Experts of a small language model.
Size: 8 layers, width 512, 131M parameters.
Experts: 240 GELU neurons an expert, 4 picks a token.
Training: a variant of Adam for the experts, 425M tokens.
Below are experts of layer 3 (counted from 0) of a mixture-of-experts language model. Rows are named router (the router's row for the expert), up (a neuron's input weights, with its number), down (a neuron's output weights, with its number) and show model dimensions 0-255. Each number is 500 + 25 x the weight over its row's rms, rounded and kept within 0 to 999. Numbers have three digits each.
After each expert's rows: "comes after" lists some tokens at least twice as common just before its tokens as in all text. This comes from a sample of Wikipedia text that the model never trained on. Tokens count by the router's weight.

# expert 50
router:492518515490491497538494521482503500558498487501486498507487527524445510505486497494467521500465488493496508524490489554480533511486521492494528509491517520476465538516506528456518508491483483508521541525499460493476469492465508449502517446478521534502513493500487536480509517505513490461491531524505498530523498535471508458497474470516493541480528525499482490530510472486475507493489531491487517492478465494526533500534501522514509487511505470486477499486504435534523519507502524509508477503518521528464495485487522511487506479499473511498473531524486480513506515482522482496494430492462481441516507473538500510489530505542482487513511477467491488501498469502468513518489446527489484522467501521511497537480523474523496500500567399490509573495537500474536523499483547
up2:539485482495567432490484518508473520518497513521509506477487477552520494464503477497451492458532519493504492531471462513516515495479573503476465511524555524490490481516554540549458493465544490539479470532520538508490520551502489501502512449502490494539471491435502524473478515521463478509491533469484509534503508513513521516517458491516474466487491494496514500536508522502503513508458502463482510488505564460493505509489490507481489474502511489551536541503499506539492516519495504507518500519554504460487487494503455585447465493501465456513506527519478474522501488477492531546496527475480522499511499468544517483512499507507468501465535478487494492513517533461473482501436474499497467528465482532536508493530497513513486525484502486543522507504521478501500462511526505
down2:501554473464517465471506520517531532480490515502524490499485525460491515477537504494520530479503525491515526532516518527490512484509496484436507490455471592460494508483507522458525503504502496501496511495493515505471497532497531481474477516526532519491535467487540469477474499481495477481528490475487499501513523488528509514481525479495463491471500484512492476469538467499471487507544528466481475524490488523492489531458530480472489458469461475470473494486549540547525539467516543482469469513547529474509518558469488503464501476492470533529479524549507489493484493458502529492508472491471511492494531520514509498474488488496482511510496531478494490514481475497510563515509521506504514505484523474512490531492517517556477508467511486532525495464522469503502533458468486
up3:540444493481438435502524510500509521499505509529499512470462511537512469494506509479525518509556480512508490517466531474502488497513475476477518506505500513487517532429488501487487532454540491475449517492494511463502501500481499494521492491472496485511472517487503470532514460462494495502447517527475477505473485494472493507519530504493468486494506527536478523502511460488508495499508497479524523510499518489505459495500495475529526540489484534544497461504458486547500483507535526486529508512508478455504493553515477503523487521482468505523510492481514492511510520484449484453491490556545486513527479495488516488535481563530441488501468494502502516531497471504496512500536467505485505459468490511510516492475548462521515518501501460522499516510470489489475524521567483
down3:513521493429530515507507505503504522493490482500479537510461500464492500544499500490482497495483526510496488481494545514491451478494517518506508505474499506538521481474490450498460443502508489530464483524503526492526496462506512549527533535546532506504448499533515518485453493492509523485519501483497512520553484511517473524505513476505500544501508518450471526508516482522515452493502538499466509473532540515497488525498506484481529493528526483512530534514531523527509521470482492493477507515509493495535489480451488498563500574486470518479498501497503498521474483543530539472507508511501477514489497421509492517496491483492508515501531538526502495498468493433526524502459543492543490472517567508482517555479453467498519500481502505486505495479520548516531505479490455
up4:479517519497514532492481521518532501511544513472495534510507503554499484575468501506490529501483477520516468491523482485500473502509484469454500502508445507470474498524520482503533514487521491485515499552524489461492528487543489520509520487490473512478513450478522455535501494545511493502516498506527474469496506460483513509506493555496505492504517529538483509476480486447451522493477500521513485508447517476522502490505500476499532525506497487476467499457504489475507539444515502509491471505482505527504499500456529482488542526469479501517451446504537517514532503521534534520508517498540481496477519492559508511478498502483510484497486449542471513491520528482511534505474508494540511491516513458542544495480487452501532518490489497475512480454436518549495466495469508
down4:529527484499487475487511464527472541436507482477524501508508511480490520468497493495474439457504546468504505524521474539545513461552523524477532529447472558493516467498541473513525486496484486503522509506513501504477524534520475482480505505496502503481456492522488509535506497507515516521495390481480515490519472528481511501513491465470473506504479477497501477485503506446520488504533476462548496497485464516450521508480448497501507516543505474493450507508511475464531483534490485491544500496486483508534490461520470518501529503516501545486478499491467471516511500508427491464511443483522491490456505489490457464530495478502511548461507495449525485491518498501550488542464512521542553497533462469477502503509540539521494490518485447496501459542485507518508477533473510
up5:505494494508505517528491445521463504519609489508492501453547514481483491522501520487527533499504494526477500497546474467483453492473490491551470516501498504524507544496494494494495535500468517481513507490473534517474517527543507514526503497469498474491468526469512529482552467498495473482500503475537472503487499498483492489526511503539526496483511502518517483474511500472521509521488516523475522523483472494494514502493511506502505530514463423465503510495567446550496486485552466549527497471488524479511538468497497559498516496493509475513483467521518492471513521485486505489491494479527444504481482497526465538487490504482554482479494514531478503508542503534488491541521521494517488501526523534505524506473475526455490520500512516444481501484491503492497541505496533
down5:540542543494511452451485468517497522444529479483518521476525495488476469475504505522535467508466537489491478500498511521518492503502487514541494540490499496529472524483494489497490451519488523519530561523520479508524510529487472537468486496468526512506505524504531504534501505545502515520505521510490525502476449491462493482525461522516478502502505487445519478532482484489478520481524482502534510475498488508519491502488508523508494505494513516503421539495464535489493481516482518494534546481469465531485475513525463510479494484486499497484487460529475477523483500499474524515512476518491485519440440500481482514556509479507495514476515510487513531490485481513459497536542487509516549555508517500517502503501476513508469503496452511477467510476517511472502422516489470
comes after: "\n", " County", " UTC", " MPC", "W", " District"

# expert 62
router:521481525535475483522508561449502487502536537505494491522492512522449507487511492491504476462493524483491547496496523527515552506506506494468522547506500509484464521480501516502456530503449494491460528544500504483495489493530493471500495466478492483544508494489482534475492485501536476456485509519479501525496473521495477470529494476526477552513499514519467530514449512475466488507490512489483504502464483503540532556508475484500520485546475507474461473480504491514556511535530500521485495523510511511468520481470504499503497519474446558522475550492504482511479491477495526501516484504435549529517530518532525551541533458513491516485526559483434498525487469500492552525475442521522522555479496454532522484478503491516466529527511473512528501501512493519465493524510465
up2:461472482497483488446555549508496528457470507498481466506460486498553512509545528548486472544481548528512517518540496517492511500511507482492517543468498504499481503491545503494503476508486523498497483492518497475485477458431520514504471490469485545513519527458496543512513536510506515502516512495495501524506455509486515469523481471497482505498512476530486489525462499529489537497550506497527477494491472522489524537547457462519517479507498505499479532520511491522505522498534484497508496529548509516478476488496483487443524513515516480500507513514495522462431482491476509461503497475504473472432505477508489460508549533495501495548489508489476527478479507516499507514491533493509501513459473490518475554499518491511452495474512502482533523501545552519524500555472491
down2:551450481524512481500511494578476532506436524592481517493507520508466484497452517503460540460494532565452520500491516503491471523491510498465536502466479501563526459527489483507536477550488510520518519438513521505528487477517514518524522469488515520524529479515517460502513507494481493532517509498502515471488496520473512493492495485492492548465454482489448499532503508501474488530534491474525518521521494516468483526515498509529508514517497446559492472478483486470449495485463520488520531488529483505520499487487514479489511479510516467459483464474473487465465506511525520499520503452466501476490466455475500500487550491488484531477464505494567501499499498483462527499488505487455497534472446457544512490487513449514543524492481520506468432530502524492543477467490494
up3:538540504510493466527509462505484535498521500501523427497504488439482495495464512521468514519527479484492493476515497507494480509501456502527469459514504550531535510556489491505496479485479517473523471558514493549548488457494504506531492515502479483522472483492531491497491533522479490512557493487501550483501494490507482485486512489472541497534498493459530539483530499500506478476523502502514497489556525485520505472557497535506517521502494500509530529493500467471500507483506499487513491555495437518512530452435522486466471509484538516525512492548519528479519516539479486538477504547519486495543470515486494509531461500531477487492478506481517511466510518497520485487509501522528437486515488475517468483483491505521499556515444501500509502500502526508484452498467545
down3:499503495484475449527502521482474508478536507467546513482535505472543494495506485504513471539509488450508493518536489500486523505503462482522501503528547432481509506519482472528463515446459540522497492576521489482485459504474503515447482520506454516514502520541490514498491511518502509531492566488503433503526496487537484516497462475508530494465526547519492500494467505525529516494529492480502471523514472511489496518569511521477516531486503461442485527527511540508523505518444526536507491514489473486529541549475509491506460479500529504480512503505499513471534463480483501495470495490517474455514467488471483487450517476537505507486508532467473528518514483509493492502482525523503446508508456498501520482484515511486506510512529479502504526492529498520473503486544494
up4:505521538516458491514496509502519474495535531471486470555516488514475484511497496486494461462481514435492483490459481504496497510479504492493540536535529512506510522451531504493445528487436503475499539547475481514540491454508489491502445491493511498479503563449423548463473515514534503504513522499468477503499515537449524495526500505489508544522442536509480470494498539457459525474482527489491533529455484518494552569497479504503512456515504525485497466529515508511463490526520484496518538533531500506475521502502501522528540459492463500497495518509500496545491514488525507492508474502495505516487504535525546513495501512475513502545503517465485462499513497506479502517516458497488519518492531522524466504464534478490477508506466469501513500542511500490505474511490501
down4:521484497505504504485490508502509485564513550482501503508520510513511505507510571508485468482475475466447510496467498530527501498478471459488558510501516609532463572496485485516450513427522496501499525483518491519540526494456465523524473519458527495472528528498503539484496549503476509486549520514487494543498538519471511522486505502522519548456484538485476463522491502474437522500504501449495524488495518504487464486522521463473468513506541521447492465543494511538513494519483488501514505503509509476489491510515515506500506528523501533504511493587464510510479487540481507508480483495516506514512489453537488505489523512544464458525513499479512533514462491502487516562478454480507513490491484500506487538511498513483494478508483461502484495483518455504489506508522495
up5:511515497478475477525499464506473498489503456461525481488479404508507487530533477480527436495528457496470491524521509523497514459460477482500499502490497514505504504511514461489457508496433509534515505519506498482545491476489467486541471499525520486485479517472481513506506561495458487529479527499531481470460522531525519492483512481490480510544506507513521500480554516506498476483517519512508504532473464484528541485547465498534536492499487537472479485475537530492527491477496507493514481492547474541483541507455509497478501496518449470488482500506513501491449519493503462496450509515533499486542498574510497457498514533477463447539526492478466491492500532514528490512516493495476445527522482519497475491490501557480503524464477494499512484506488514491506495502517514
down5:500471522512514458449490493482496502542500474497499440522503491475519536522445529464520484513519481520511477540517533482494504490506475542489508477495487529507511430547514508513471485478477537531552490484478479488514466492496560506482489507478462487515506518513485456512511478534491507500485488494458477507481490536512510502492450428499503498468474507491537491528514518484511504460483521529507468533463464502539518495594510524453509499488495499491500514504525526534509525507502471511532480523492495505496500545503529471533499467508476526509535485528509520475517503517480493511506472508500496508545461560513489482445537547486484526495466541485488495523530501547507473504491529495488468520490512502457455540504490519519535480501492522492483499514504514507500542484536530
comes after: ".", " |", " =", ")", ").", ".\""

# expert 44
router:504487494518543493507513547468472506476529509530497521498498493515499506499487526517453521487475497494488500510522473567495542514513488485485495510495542562543481521527503496462480543487507513540506544541500483492503466513464539489520486476499519522483461483513441499491510520495500495510502539529490488544514497547472500451490450482537495484457499498465456497502459489513506521487496505450507494493492483495520498507540473517480526464530499486501492506496492427527507502514486552538505477456490484493486471476493533499513476484496495495498474538543492449486513497484535545479501457502517496459523524444509524515468533538502506496505532479490489508505490485526502495518526491526487517498443502487513504516473475477517482521517468420444501518482523516518497516481486484
up0:481519517545500473516487481483531513506526475500494493521534478471455490493484495496520472472509467523457530532470536500516491498461501456476520511486522570505526528506546498548519510488487491487521450455512501495501502493528513493504517449459507499494493497485505498478503453468513503502492491443512532456492489484551531537494492478482467527520538504534518480460534513519508453486529513517481539464536499496475483487457515555497501498496524484510509540501495495470491453489493474506527513484485468493513513552482521496460475502519487509497498527532552495498530508510510478537526489520516526514511497530472482508490500480527519512508520476506498481463529481500514527448468481482520506479528483541488437521490505514485511476485472500503467464480532546511505487507514501
down0:516489480522481454512515517493518515500508539493527495501453495473495445532501496519511529508497529529511479500531519473504530503449514506558526511503547445519497491473492523504509539445488515519546480478496517525464505489505506503507530514479443491518508467491478490520511499527472462461498492508474510493501507501506449514467474478513520468511486493531506499493506520533484481545537534451468515509469486502503481506515445494503508512500499515496502452483518481495496479491500478525527493524502482480506511514517546476468484544450539557537515473510547502514541457503515475539497502454472503513527450538531514518500515486511500524536480497542474534482505481497508523468475487435484505495477476521459487497537487551532491463483480520475491465424488540507549506503470507
up1:493540505518485553484517523467529490503511517461520520506476536515543483502540492516547461466509524440493548494492462499470483467519534473558490496536486506452512479528493506500539510475502482520482500490524500507461496515501496502486522507475544522513530512457495482502459530534482472457501493527516525496508462513515522502491503474531526487518481496526514540499488535510473506515564441533506465513512479491474505491459503449530521509512485482545489532494499467500539545460520531476511506476485542473541465545478530526461473537493524521487480530526539532499489499487438550492500467529525486510532489507464519531503490488479532474497468492479516481481502496491513502469507485536494465512516509506501482531497467500508468530499507482499496508525535538515521507503497548
down1:500548488495551511486519499478454494518509494518511523512540493458512514511500485473484495463477532461529501504505498528497507481475481505537493503469533517490528523536478522492475501527510484476507487539483510486486491525528492488504527561507523516497503496521516519548498516485522514519467504484498525523507477516482491531512509533512519481480546502502481536520482475481503505465506461532527474498498501513470500468452495524499520510454478495494543500473503524498529480490467470518517494512490530473492510492493526545521508480470549522482486515464487469489473525523514511487494558467447483548504520475507446506507523453524521507534486528462518552523458522479460459504482503494505493505477537509479555525492520431478464494505475513468511464502538509528507459494478515
up2:469550537460517486502524485526463524495509518491481504451529508468464530531497487453523479499432488527518558489479495455517489476498515510495548538505515522522524568500524502491465516499512499506496479492515457538531528456500491512552500509493518506478505500516491537510522484498509494472495464479471500498493496506513462474493474482503449534472473485497509476527535435498506510505518476533482493533513519493517527534497483498478488566508495538451521462490527478491508480460570505488485509550535496491526476496460517502489488525466492479501505512479529511554425471519513532480544490513503507503505509524472515495542472500559475501476478496484465536476510508504545477488512489491541459523503506526452498492489539496517505541486474465494504476512478501520472440464466425
down2:547481496526481536488480509507477549492493523503472522518534523492505508500439494510532518509508481488472505501520536508525509455505507469484487483468482517443520521526506461477548498485481487519512490499456504477435493520488508504481530526514461526538499468498518475484484524510484478468524520510506542470528446480497526491518476510460495565513514520531480472465496564489564511492477508463522452513524536497475463491453513503521491517505529483541528561493467511492511526456463460454508488477466488490484525499464512508506500465465469522513473476523521529519518482464470481478471480492434563496497472490503464523526514451498480524514504507565513507525542528439484526489509494494495509481502530513538544503505497484473509526498530518476498496467453488479519537514486491
up3:521494474533515473522503526505437493450551491483487504527509512492455483501505499531522505469482498508489523509571475497488479487507460462518507473528498489470552488494502459550480507467507512527473513519510493523456509507496540489519508515494502507444489466493481504516515485516464508506434534525525500515501482492504515487466500507521468509475523500517509506500486488511505481544462475480474483507526504511500493501484507476535505495482527468533473533513502503519525509515485498507526482515471514492481497537520521491468502509481535518509482537489531474505513492453535487468478483534496554486470516515524495556514483486487510535506507488497541497524476485494465501528499521494517516518466493506496510543447470465459451502438473487485502471528511497510520497525527487
down3:547527530504524495511521519479520490513533468516466524484481515470510489488524497486470482521478558509435472477469462466513461526518534472521526513476527506510508499521535504431504554536490504485481491497460527478514486552502477507492523495544509489485506465503502544511502481475521544474474449529532493512490483491505491476509484451522499478504477537484522480517481482529497494482565491501503507485491470488525535508517496530514527517499469497482465520485463499508529481508469507517492426497483488549511494507491482496509503551479485503477454488506494484474445494509495499502512488510526473501522489557479515526514517473558507487539471510528482480538536500520474483527484451501495531496576490482490492485506492492501453518533503463515520500502492513524532538533500468
comes after: "-", "°", ":", "′", "″", " •"

# expert 54
router:447497503482521475486477503502454462517481498519511538507501548515456490511524508427474475459487523518477499516506492534476548497488507473501549541516506515485497523498561483483456526496459540509487503506483486497487447511496529510494502459496504534522509509493482512494501521479534499483483557489493476521506508540508453468502512492530485512488488536522468485522459504472474519554518489520443543512479451491525526534528479491494527459488459467460462470496522489533517510531490505487505530507549532488528506510527469481494504463494470515506482539488470517506490495517480515504510482494451504503473519480495552493511554507534492525501543512502478498537497477524466527543507460554482540507499499499497518515479546480541486503499535495473536484465527497538553498493473480
up8:534504492504471504520492490495519482532468493483465476505556491453497517513482514488487513491492481483562521506490480480487483520506498466510499476504506498466517518488547498477511515513516524457537482494482436516458516533510549504494501531470488518534495478520532524557494521511521484521489509507530481552531515534470543519495490495471488498438535494520506463471504491556465513485452471519486503501480479508470489531551509559494491455503486515536478514515497507552491537549548531508492472500536484566526489476500538541512483473521471493488450454503479503502540498509452499502477501477503506489527474455506495498456483509537491492487486500498518477480521480504493528484481479530496514518525475475485505525508451479537502456498479479452532501564490512449477501546538495
down8:513466510443506480522534520474546538518484468479513504505473506513507521504556493526510512499509493513470528520509510479471511488487477542485519517488494486511490542500472499501475476495527448502515514545518488489500486466444528510508532503459473504529514545513480497481511514470500503512521441517486476532478529480509496500530502537528552476505553474457502497445506542531548445517542480501478482503531536546483462496511489500486506550519509495548511533538550484547507491499492520464505510514531446483508499510491506485533502544483502489446478493472515537515527494509504501531473514527482498434479494503527531505461490488480460530496516528479484542535493524502509454457481486477528460548489525460521503517480497534500503535490517476535488468528515513497523516551540529
up9:492555485498483482515548494555481515526522497480501537498535482503526437512494521481507522547513511511540455480497478476536497514472497500494515480546554505503496500508482514511552485480493457515488489523475512469491522502520525492525512531446516479532523486480527495511491508515488530499518534485503482573513475458472483494449471575484519489490471515500516502446520478500458514502427506530526506488473519446530492446533540506493542529502523482476483525522482493453496486489465507489534469496526468513516501487520449546477535545525553479482440524506516477480482491472519502507528504492451510509448520490537482469497491460520505494490523505436474467507462491486511486473447517488521514446500527540505483523491485496507487530498453490508489487451547491498474485559435552
down9:502498509511452487509518453489531502479465509486469507477495500510563512530491531492445483470503517438511484498493523483488528558513445507508498483520521526496542505526433467505476522487468529536459482444521506475497446478521504493532477513484469487524512493443490520547519518515455484508503510489491543484509521506505512524464495469497482515459551509517526550486508491517468516473533463475506511497463480452507512519507493451469528509498493499481461506520506525531501502521501494510491479523499503527471514524459490461442532471483487503527466531465511503494479539503523518469523476522506542495515480558561488432497591485489491521468492474502462466477490517533514494511541495503513512458527497456530513489490471480534475496490506483475481510489498511522472467487494490
up10:474512499510561473497518516476476491527490528488492506484546539548491489468501461495516501520514561528511501494496480491507505446457519471472505487511512503504512503495504517464528511495528596473500509501473487492496535497498450474473523494476519558513492459496504509533515473492456516513460538445528521516506485522491488518529478543515472487515491469465499542498496473504502532510457496522483496491462520457493501484487503508434518477487554519500466503553520522476544471504468535502515515479546513484495444470522504552502516521496528477485528537518463476490498469494503500454513489448545460478498533512516469517530524513521537476456525483441481483535488489487542496484541497498489492488475480504489526460465504497478504484502509493493543459501529490509538475485532465
down10:534539472466491471456489468508465476450548512485474515494478500501532511488515487476521509504474482473508538491482473471574512469512531522501472485513507542473522511498499503503494499491503456539480522494479539503542464463473503448491458473520499467461495491488463522529492525502472520503489514486487501478505544523500513499484497515463519478552513494485478487498515497516472505484503490479527493452539455514517509519516513527492487465487501525474473527519478520515540478504470515490508473535531468476425498536492516441479506507496491525500522456485500515519501481475511472497458467503504515479497554510505501458513475477520517487534517495489501527561551525490539478503503492518498515502477478544501517481538533475519492496477545492474443526516498483515488489529520506
up11:527547501488501528505469467508519477498487470491516530514517495499512488479543488528500555494512565447519499462496512538491497509555531492461464553482480522503541496492461521507489431461472489459511485498517475481525497453517500478480489485508508435547460524480514530523518500506532529505492477500511507500482515505502474471499476509492510508483494543478541553479488510495437477503527479494476522482473500490467525538504475498476513494487517472513517494499511526509516504508525450461504529500544475453510518497497498539529501532549466500501488478468492480461537536506454514503508495512537457570517498547495525489509452476498469490521509476505501524479467505496530461569508459508516481477501458474482535492462520501527462501508493506519526523503511477490497502498466500
down11:474447526479509503473503498512460543474480496523489499466467553509520523520500509492525494520487485527487469495482511475487528494503474497506490502476504523526511558455524518467535478535517490486544549482514555541526488485475519496539550514471507504496525544512492493478519503505536526570528489533468503497520521501486474513495459529508478487513499461520509493473512511466467484546474507551491485492511555490486490456500524421484469501518505494481466480508540491460511466487484516533487498489498487468462461486491511509511576498523530489494532472443504460494483493471527512458483506502497538507513488494503535504470526510492548504519504515505456468545496481452483499475521514504498498553479522477450500492528470501476486535535518505551502487517505442511508496484506510
comes after: "\n", "==", " ==", "===", " ===", " non"

# expert 48
router:470533525500535487512485522499524489532477510529490504487490543513453499506524474471480526477458535471510477502558517552491541482513548500527518502486510506457463537487529509502491485457437508475534518525486504528508481499495512467482510465448501499500525533507469522467483488508525508464484562546486526505462473510521488448513475486519476519502481551500461491534470510469503512496504484470469524520465491539511533517532469490506526459514493485475488502517505481518508514512535501514507522525537542520486524512516488544529478483473464524505499516493493478498460488482517477539489457515469519475495488485531531508501517502517480499528493527445497469490475456485463512539506449513494525517487521478494533479485521495503472494467523460506520528491563460471516491521485508
up1:526488512489510528518561537466486497482497493494535479518539467513494481526478518523525527545466464468502517499504478507503486503504493458443503505468444480460542498550497490493483484462471507489487498510483501528491532491466531530522494477468536418513484452477498477542477510518472503488495522477472475501461501464508495503473510460513497501505501451515454494560489474509512482508538499444521492480471524484529485487443512463524545478517508514477507517432503472442513511516490486492497522488511507530524477505524510480504517490464519483501529518525531485507481541468482492512511481567509513562511478491507467536507501463477502477464485537497468512477515494545469464497492482511547480474499491513494512474498500476470471475500447482503459498491530536479514490493506494
down1:500500453477489512488463495545519491499533521504517505517500526476501494493517516504529460512479505498526500500498473510467492501535504502498471529485504554525514519530529519470505506486503509509508509467474479466506486490506495535505520532502528518450478489496485518462446570456538535505484516480503494500453483515468528561500470505511492472448488495480466480490500499502494479493503483510507490527529517502543475499486505479547480510484500552482535490498500525491488465510506530453559543502485474501473500465527442465489525504519508520499470488522469515503512497534477417499518496479505513529542518475450530507503528519477529491480470536517476532492501501512524519477458521487512485422502493505498438523507533556521499512497496513479498519477478527489467528520483518
up2:479509520473504481557518498499478556496498521510508505495526522484486494498461480473523492471500476504500483492495539528491528504502490479454517500516510512523517490504521515462513530505485489505476494514528483499499520501497490533530518486506550488495474530479436483533485482490466531506511518524474480554487481496514581511469497532502500457521463522472496481490494508485504509494504446492553501522513504565467483469540500519506498505538511508465484503475456503491512500489497479463504511548474466482532451523529508508477520553537504512499470466502500468504523487481513470445504484487494517505463545502534474490515481451536520514508525475517511515507465440501522479518487467512540534469518503485519512506503480490490472523550449477454545471475481512500471511516520541
down2:509501511507469534468542497451532506538506498502470482478507509524551498535477507455479505475570513479421522486466476507511504504539507531446493505488482522515509518521511518511478500532453522511482505506499521489500481544530498508529511549496519497477509443474511439496525452555460549505510488529520465473511509527466505484505528470456488509483517504525496517506495530490553484512511476510423490541498498511500484482509467512478481516470546495504508487476507490517511472507528530475495510509509502462494507522503506504516502504518484482514514539525519489465502481513505492536522531525485501547484511454522456531472479507470507484519495518460501490523541485478522474461468529507541477491516523517467446503538511510506547441538479485479532508489466449473494536448526447
up3:487425521463471477474497502503497543511497503496504503497528515483498492541498509515462473524523489563521477529511506532524500507465498484482504483486487512505524516511513482525505482492483500475482541524473501511493506526513465484479499520499513526490493468494493503491535510529483501531509522533505521481503473486510541503473490517482497517525480575474500497441520483523482523483479508474497543466508501487491493515516510504513506541497499509533504548484451477466488528494489515531498480527457472486501450470489479550544503539459476493514527491491527472504494508448462519485524519501579492480511537542499533504556501491515446470463506465461518505506524479466466511550494500493498483480494525496511513489512495529473533511499477484496491522497519504479565482536508509
down3:451512498463518525474576484509480492500474481523499526515490483492516543519491461489488498521524486455510460510525542500459496499473520474517558512529492428488499511506511485528475494482486483530488487513528465519459529493443529466468532510534535455518511526471485488485545469542522518485508544507502466530537542496478492492503514490512487529475481488482502451507482498454502466527488540483506458542528517514507495531501532508503526480521474496486534511479499478490494498514547493514493474442541509493503496487466485518525501493500509458496441496507508511478505511468537477555507484494515499533508481518458530529487521509481536488545500488491521453581534519454498484480487532511528487476513481480455483543483504432521467502508480452530501453502484542506481527458513504
up4:495503526492486481474490502462540493488493504462481490481508569473506478505473509524532502533481553521483465554511512515485512461509520480512499553495476514470500474499522533510514505537520483517479490509517514506478488480509497488456527463469489544542484478510524519501497483485495467437545503473481518480482491517502517495495477472551489483501484524531493488516433526514501517478534440513531520487513489530474517449487477504491544538484494505481447527492483490493515508540470586467513529481474533562552538502469536477484486487522499551509474465502508532515491497494460508430520492495530476488460478435516498504560502449472464495499520496480457532523505447491509542499486496486487524513504524483506483541504513501494515484525505492472476537515507491455499500496464485
down4:491533519487511535478506498489452512544501559513459519499490507487527467483472472493490540486506455529503523509484471489543489479493506487481506517509479513551528495507444499504465539512473496505518528511482503509474501522485539472506522495431489514512488505472522506505484492498508534507496537512478507494490542449502488521520529444508499497487540503502503503472554541517527513510532496505461513527519465507487509492492472511497512484536525479477506523516490493473558491425506470490483466544531486494512454518471529507499494501487517464488512476469514532488466539477493490514503514527495473471434508493517502505468533488501532515488504513522518480492505486473500514473513499543494536527493536435558527521537476513510532472484518488547528449530440500489520510491503514
comes after: "\n", "\n ", " al", " co", " Al", " 978"

# expert 61
router:537533500465484498518509508463523477534534495547511541502505485502460492491516485523469530508470511482492481499517492565479542511517512451482527526494497503499479519498511504467521505461454512506519533536476482506512435516486498472506517472456524521497433508506461502480499513476499504485495539503482483503493483538494508467541461458530532491462509532485478496515495459487482527483490501452496517519481446524514491504536505523508529493534497481484468479472482457495551507521499510526506521488516510515500508508509494538552479520505487506502492508549485473532506511482509519460459454477489487459528514457513532506488530528467499466542532486496499491516518499479506510506489466519467539498445492471490544510469510483501470510541486477511509523534490508493518500480478512
up0:513534518517502480550527495497519514471494519449471507525486504486513523483544548506501543514514526543471482491477455500519493490489516509516529478479509486516478508524475472486469485482474450502549491504490512499550486467496533498496498550494517491515476478519493504505522494452508521493476510493462520527507469525450507488521529505539554524465528522520437528500484504518445476529501482483471507514472504480487541483511464528527524555469539448519478465493514506523505555504476469467493509534498520514499476492500541524476469488514517515493495510487471493500475526529536496529470519539506508516519489494485485480522496509488457480523500489525456517482547524500514474497477469423524508494518495472482501512487524537484527538513474504548474485481525512517496495503536510
down0:504471479455506500505521467556507487513487533501492492498519487517510478492483476522482519481511521480507467520481480455458431478464531517500520516503450518511492494538498526491493518537538482507533450503520499456496515453539492510503497493543483506505523521522526516514491501480520491522503459468515501481517543510502489463519515513512507497484448504524489487474517547510553487476422470478510513560513478490480473481498483496535471504476498492482518520552500513505506459475471508481458493524482511548497498520464515530521488455471510469530477503531534509520515478509521454502506524466491514498517473546478503463518481491491462468486462523530522508511508483530537498551475520505524480525467498459481461492506521542501513531469452538492491520492498490568469453491500524
up1:497522489486523450527497505452537528430519517445476547515508504507480547548523490521538514498531488508474479488508537501514492512536491518530500517498505506525489473471488519489512462477493483532485494519487472436511447502501533533505532477455504510481450487483509476532526485494513472505504469553526525513498464508507476483526525503527547523466511497540482494483484516547457465492503474476482527480471473460538524506490486474506473506518524487478479510529539478488481542486552469494489507494487473547469517514495502472538496477508466508475487500459516529471503559529499555537512515504484508506506455509536520547477571510503511485543512529511510495508507533540511465504505482457518505514527501482544471523511482504471482501470468486501497486501544491538535453500492512
down1:483444509482461548521489460486513499513541495510485501504533467505530551492517476465512449490484500524508481508486480491469543507498498488519548486535510533546486525475523464514511509479519539502536513469426522473496545526491489516480516491486543468462532494534506497470506507509492510535501462502502476485483474524505512495490547500491484484489481504524505491472505528471482482517476515507489496524504464516481493531478485488555495461472480504464502508519484516506468455496483495496500503548525514530495516512512559509549483503495512495546460590532507514491499543520483474498519496506464514545551479509527467486483506505554502519493495498543545535504540517499490502486477551492496444530487526498507458523517516502470502547506479476503492508467485476496466542486499506
up2:505512499500509472479513505522508510506465458556528548503523495512463496480490525483480525514467501504537506451498534485475502458502506471468464499485527498531487497511537526510534523493447540509483501486462532551473505502535484550468491450439518533472492480488477470515533476486503527485524513481484486488532543518497504496510537528499498490521540486486503472499544502501482504476484497507493522522495508509510451528538482491514498526514479468496487493437483452552496453519510538525514531457499502526504518527477448497493479517491500524496515502501487541449493460524468525498511504483518521494490517526531528526522502516445539493455513546501498463537511516503482477508505495459450526501500498529512497478509482489510533474518511519493550488480506487459516499485468488
down2:504500505544499482427512523500477477482489521485509558505472519431517526481529474508500481496516491488529502513536533496477477532521536488489511479524519495538523502496517458469503518501477500508493558503502490460529528490464543512461532484438486506512486508498494455495477488464525480482550524453485478470513487507483464479487496478494502497532495499514511511474512467472467513511469492464508479490475509529515483478497511493499549488467501519526456519485502519449535548512480485520525497489509491489471498482462505524494532503510479497535537539500488498496505523494472501522557523489495474549486483538523477532542542478551520491503536519535482553497503504477555512496526496473513486498503503530481541499521526496501469484517519510497486523500483460488472490509523521
up3:500536544512491472492552505482489487447480534534475542475520568498479493510515557496508473529452487465498487475526492567501504498447559502510455516477484492513521517494501505537491515499498496558523490542513491474507505506508478517491493491438516481518514499497502491502520495508498562518477455481472490490422505516422456503492473499476504533488492505467489457530524516475487500494517541514490531467540502517467488456521521489564467533498499514529503496517547485495500521531500502433472496539522478491509510511500494468476479487577489516480481490495509507498458554497520519518536488487502534484479527509464515525488507533471512501526521458497435497513524490533517467509480475504494499440503494538514511529498518491511508476510486504484499518498486547487521528498477531
down3:477529497509504499507499466498475499511530487467530471472461495500537539521473514536520509510526529468484487506453489509486482501505455489489536495519479534518509502510505443499479434566482474529466533522515521501549499423548516519483530491502498493494513509469560498532496526508499469483521535523484542517510461501470509523538463513477504478535483507474494480497496504501495531537485488546500452513505507459499501506487523489500524493513506509478478476514561534542506495508512513537503507521507468495484490492516490453456474496457480492504472491559523547498455490489492454472485531489496528461508454504517489501492502472523484528478471533469486489503514458493484547510505490500470502533477489474495542524484500523501502484463513494526496526459528501538473563481519495
comes after: "-", "\n", " is", " was", " /", " a"